Weights of a small mixture-of-experts language model, trained from scratch on English Wikipedia.
Experts: 32 experts in each of 12 layers, 224 squared ReLU neurons an expert, 2 picks a token.
Training: a variant of Adam for the experts, 373M tokens.
Below are experts of layer 2 (counted from 0) of a mixture-of-experts language model. Rows are named up (a neuron's input weights, with its number), down (a neuron's output weights, with its number) and show model dimensions 0-95. Each number is 500 + 40 x the weight over its row's rms, rounded and kept within 0 to 999. Numbers have three digits each.
Before each expert's rows: a language model's description of what the expert responds to; "gets" lists some tokens that make up at least twice as much of what it gets as of all text. This comes from a sample of Wikipedia text that the model never trained on. Tokens count by the router's weight.

# expert 27
It responds to: Possessive 's after organization or event names (Festival's), country codes like FRA and ENG, and dashes in medal or table rows.
gets: "'s", "|", " h", "ad", " N", " –"
up0:549537509528567485583482469462463461496555564481479562586495451535495461461573526529574470527502481482509552526447454540554407460411524569497516445495492526558443504495508490498572507485539543520489389461444533535437544533562477505470461471523437504498564597495486512544445518477459540490
down0:554520465448571516415532543512484555526434566570524494549472504491508461435495509498475473501526445532526532540520445508505462535421550542503534459459531519553498450587432498517536443493512466533438458480548446551482528492518399516511519533429516487509429490567491558520517518462462569508

# expert 17
It responds to: First consonant pieces of lowercase words after the or a, such as th-ings, st-abbing, b-ranches, d-, f-, pl-ace.
gets: "in", " d", " f", " b", " m", "ar"
up0:422502556508557472488537485496465528525508468469462564453553520528483486469515459485546505552509476591548529544508530445448547440461478520519442500531504426424417502520488552542526438538498459479478536550457506508503547419517476465515522473449477540442511469503493536463520477530521460560
down0:481478414515544475533477471499473469510479503484545510476507479536516455523535433488477576470478560515434542523538528547510553469493476578571518547481487545441489513503581552539558523504442466543535473490462473448538410489437517494462464468435435457514498524527514480463496484548501523446

# expert 29
It responds to: Digits, decimal points, dashes and signs inside numeric tables, scores, ISBNs and coordinates, such as 68-71, 56.3, +2, °N, ″W.
gets: "%", "–", "9", "3", "8", "0"
up0:450511519486416491460495501528528526507519511516517583487503508426537441516496535467515465534455474582499513488433475548485516477495460514520450492526570452538463444507512425494457498483502490520494540412474546466529514520484469537517589449456449487445518473534465560534405515502595547495
down0:518465531511534465480450471525540544460456486514454517494528556547482576517447512513510489586454475520574474458551489482481553423465517513523482539451537519529504478459552558487486472433537514451480459530512504494540537505427516499523479434470527566531473547523459480501538526545463549553

# expert 16
It responds to: Connectives between items or numbers, mainly "and", plus to, by, or, but, than, and commas in dates, e.g. "11 and 12".
gets: " and", " to", " by", "–", " the", " or"
up0:485492500458562494512562474424493471501509572503501464477505515419467493536434565536538503460485500490562616443554441485552495515525574494524498514496556465523480468488483507528511480462501534493518482538487547503566589554511487522538462488535505510436534458537527507530507495472523490540
down0:520568592560516522519492502492530520520525467532494535480512496453466473527477537523551482484488530522494436501477481516503521508512542507556529507500550510516610450523483483493445409513553478487527404449514508526520465447523479451505433537505515535445524504502539537521413469411490528495

# expert 1
It responds to: Digits inside four-digit years in full dates, mostly the 0 of 20xx, plus month names and "day", e.g. 2'0'13, 19'8'8.
gets: "0", "1", "2", "9", " was", "3"
up0:467544444447415513509443546486606455446529500488486521488520510529546558450434593574560474429507514527513504494489452576534425553525507519520448451492512489511508451464491536521550487480403569452488445485496485499472529529517485536476465490410544508485449515464503477444484464594473468495
down0:473486566571486526510538556492538478451518490489536556531503529470472417495437446420505456508470452548517497493536527420529486518517511481528517509518461504493591426503523487476445438509498462472518561526507432431498512461544491446479484527488563524515583458469469509490414480544553445443

# expert 8
It responds to: Second pieces of names and rare words right after a capital letter or space, such as G-op-ichettipalayam, C-op-a, B-rian, k-il-ometers.
gets: "al", "ic", "ly", "le", " G", "op"
up0:490507499453451453488506551520539480458483499475522506502435494472440393514517551502537460513502534564470533467509521481564438486511477536482517534485452479498500529570534495635485534519501458562433507490506469484550399547548538541468532514523508460470534488594473517493518485499536485453
down0:551526480506450490473499490512550547497513480539480548516524521512570537469562492497503477442481528471538489514534436417517520468490501422482517484404530489517477542501497426491529583480495479500568526463575475486520500433574546517507506491521493492536496461492456384528528487519479484528

# expert 10
It responds to: Digits 3–9 inside numbers in tables, statistics, dates and taxonomic years, e.g. 2'5', 17'9'1, 5'6'.8; also French, same.
gets: "9", "5", "8", "6", "4", "1"
up0:520479529475543477532523494480493478474518480471471375529441519534452509462489591447507521518459483542505530467395463538433513521483559492467510507517473488579447519541511502529479502476473529555458510500537474438530469485494480512502599587470524553511553476552498548497546488554525493532
down0:581505447501541520485460476503541485489487500545529538461458538461397470445566549446446441502518540441425554512535501503543537530525542451511484500448478545501507493533517466455473512480517499485517504472509468482518549443511432530513516543479542552534492531454472543476452563534500497517

# expert 0
It responds to: Lone space tokens before a number, mostly years after "in", "to" or a date, as in July 1986, plus table cells and section markers (===, Final).
gets: " ", " (", "===", " first", "(", "ional"
up0:518508519445472512496548462518466500461490528515469462497512482476519480442413524554471537492448565464485483497532541463532533486505514494480533481482468495509469502583519484551509549461543458493507459471431594598470519525506457449593530498476500510490444459552517520577487473466522487521
down0:588540495485545517543503491409537575462498505594452477524514463521445537501506489473502509463500468472422497451580471405580576498533478522532532448412533510520520526505512450521523532509465533530469478472458516507476511494519458444447550500548470436462503443455553484482449465579468495540

# expert 24
It responds to: Pipes in schedule and election tables, plus line-start words opening sections or infobox fields, such as In, On, Authority:, Country:.
gets: " |", "|", "==", " was", ";", " is"
up0:520471511516480535481531484512460475458538469495472488549427493474529504469486508531527533485471495505519500490498510539443442486503537604446469499562512468453526535499456472506432546465534449465479532495482524518603454509482488487519547519477437559425474499512536488482475506459560478510
down0:501498473520515460514538572536491478526503576505545550490541475492473497498428562475511548511536427470531417484500469507466495500420462469512526568520461429532546409457458528435491500456494468481522494474440448469508528488499424450521521496455430559526487532488454518461471495535601482530

# expert 26
It responds to: Hyphens in compounds, ISBNs and list bullets, such as three-spot, Re-release, "- Born:"; also line breaks and the after of or in.
gets: " the", "-", "\n", ".\n", ")\n", " c"
up0:465441484421472496504529532546564446494523522465442497485495425496508498458504528553515491509448511570535479458522480520511579471461535559501530512511475463493510537547510489534469528497490495573429517460433504440446486485445493518518441469480483563437426553498471474490553481513536568447
down0:501489549592520518505520552465562516496541482523486550481505459568459474560464513461429488528524543482460486513532440536485477540509522476495543484505444513522507474461513549451546494553473523492500462459547484489439472542535520424480595482491502473573471536407561443582490432481421491548

# expert 21
It responds to: Ending pieces completing a word, especially -ing, -ment, -ation, -ance, as in comment-ing, Fin-ance, form-ally.
gets: "ing", "ia", "ation", "ie", "ion", "le"
up0:468452500433439566530499553549450463525523446474425539475500457491515518461516479495477475449422472605468546521510540507536496486462517546446516459504409489496539564475515576531521455411430479520498442511547470482480500457510455431469475474458540484456486543542511536535535510516425465493
down0:561482482564512480423486503461539481550494565543535489534521513555503561473490518469445568506534445521492509470489497507488549532476549529449545511532456482425487552484480549508462409511470437543543539513498564557583546554517429513544474488478548515493496601476437516494473468453463454466

# expert 11
It responds to: Clause-building function words opening a clause, such as a, that, they, were, was, had, which, often after commas or although.
gets: " a", " that", " was", " were", " he", " The"
up0:381546576457545519578521481430453517466520517443551518500490480523475492472443469465438548459444474513473528544530574492478493503507492544488488546485516512493532584475519457536494497536538537538477494526463465520575472498564532522475459504525470507519500529485572495427469512511431555454
down0:527538547544473476510421529441554488557552616492615465457556523518506480507515511440474547498506476491440502441455523554507525434529485510489462480551447468405449543456445510477511471570478494542464499545471543501530507603490458537500514474474447511507485492551504527548526446511503509472

# expert 2
It responds to: Prepositions and articles opening a phrase after a noun or verb, such as in, on, at, for, from, the.
gets: " the", " in", ":", " for", " on", " The"
up0:499471540499497448495489524477503470466498525499467445507457496492513491534497533519527477531495470500477560508481473537456483507530671560507497531538555458577447506479468568520489570494451504545486466542538525509529495562576515470468458490477561517479467560504588523462556450557494538428
down0:458434484601502525423476496546547438492464504517424481499476627515505501473505459519467511507502485498478492482484521584493492502486524458533462494487485467424438482507528510530497480512544459500559487539500439485535506477512483518515515510462497466495466530511450512545504491502496518509

# expert 31
It responds to: Infobox and table labels like Website, Total, Genus, Died, ±%, plus "to" before verbs and words after title headings.
gets: " to", " |", "==", "=", " =\n\n", " He"
up0:532524508544493497541477483503479509471549465459434620513523505507488468495478515485534525553542507486525474502535430533428472533445522513459485424537445442395468456480460588513566487458535427549540575442504503561459463452458520515566543517451484562508433518507452440523501504511548499573
down0:419519563564493483521455511472462539480538558512509410483460522542521463487453496512494584516456481569503530490491547501481508477452554559425467502450509519489452507460489560483503476429495520521528496504464495495546503527548511452550472512495493502512493442514487517550485527568490555500

# expert 6
It responds to: Single letters or short pieces inside foreign or rare names and words, mostly in tables, such as Asun-c-ión, Kuz-m-ich, Al-p-hen.
gets: "i", "o", "s", "a", "c", "as"
up0:472476470459510544536484515549563471440503541468448508514523444499487440467469503535484484497537497455506464442415504524450528526481479486479477446523566478459566533455561515476488534470386532526442481476452520496475472526512504553512460556498516469445554504502506455459458526528443571496
down0:460491500498491556486515494483504507547385562525442539495471538542618500528525453452550506434532546530470474559562484462490533531517490517449514574517579469505517439484488473471501532437542460455509486498521478501554531415499460478517483498549512512510535502590566467542519474529495521480

# expert 25
It responds to: First digits of numbers, especially 1 and 2, in table cells, vote counts, population and elevation figures, e.g. '2'15,09, '1',296.
gets: "1", "2", "3", "4", "0", "7"
up0:477498503493527532483475492472511549508510477564500478515512488513440439437505465464501426512462532586452490455546474497465574494549478526437443550486420441486497529523493542536432448568521521568486449484512421490561529472508500513433522513499483567453520471506551558492518575562512502454
down0:498488510569569462450475519530420554499516475533486451502522486495468549543483489530516514510464499482557490535608438566540474475483482536458473473482501407495466473458540475503509446484524567431523483507551502462515551506517507489559540459443535475532501508461505504564477516448511531523

# expert 20
It responds to: Commas and of after quantity or part nouns, such as number of, most of, period of; also which, has, been, also.
gets: ",", " of", " is", "a", " as", " which"
up0:503480477491470524516508469503483513436533599511527541502506494441492449454510500529457451523485501515546446467458476497526422506484510464460445480488446479553504511439457531500425461487495521525543475415504490555475489497469521569526469520541588550492532426524583471527484595491529500531
down0:516503499499530522463466556555478451479510477516428563508580529531510444484509488468514532466616537502434518509434531470553523429540542439493500496478548559520533433487469450560525516492470532508416482566468515504510524477496465496487442470459451464465460492511460536530495515535490536628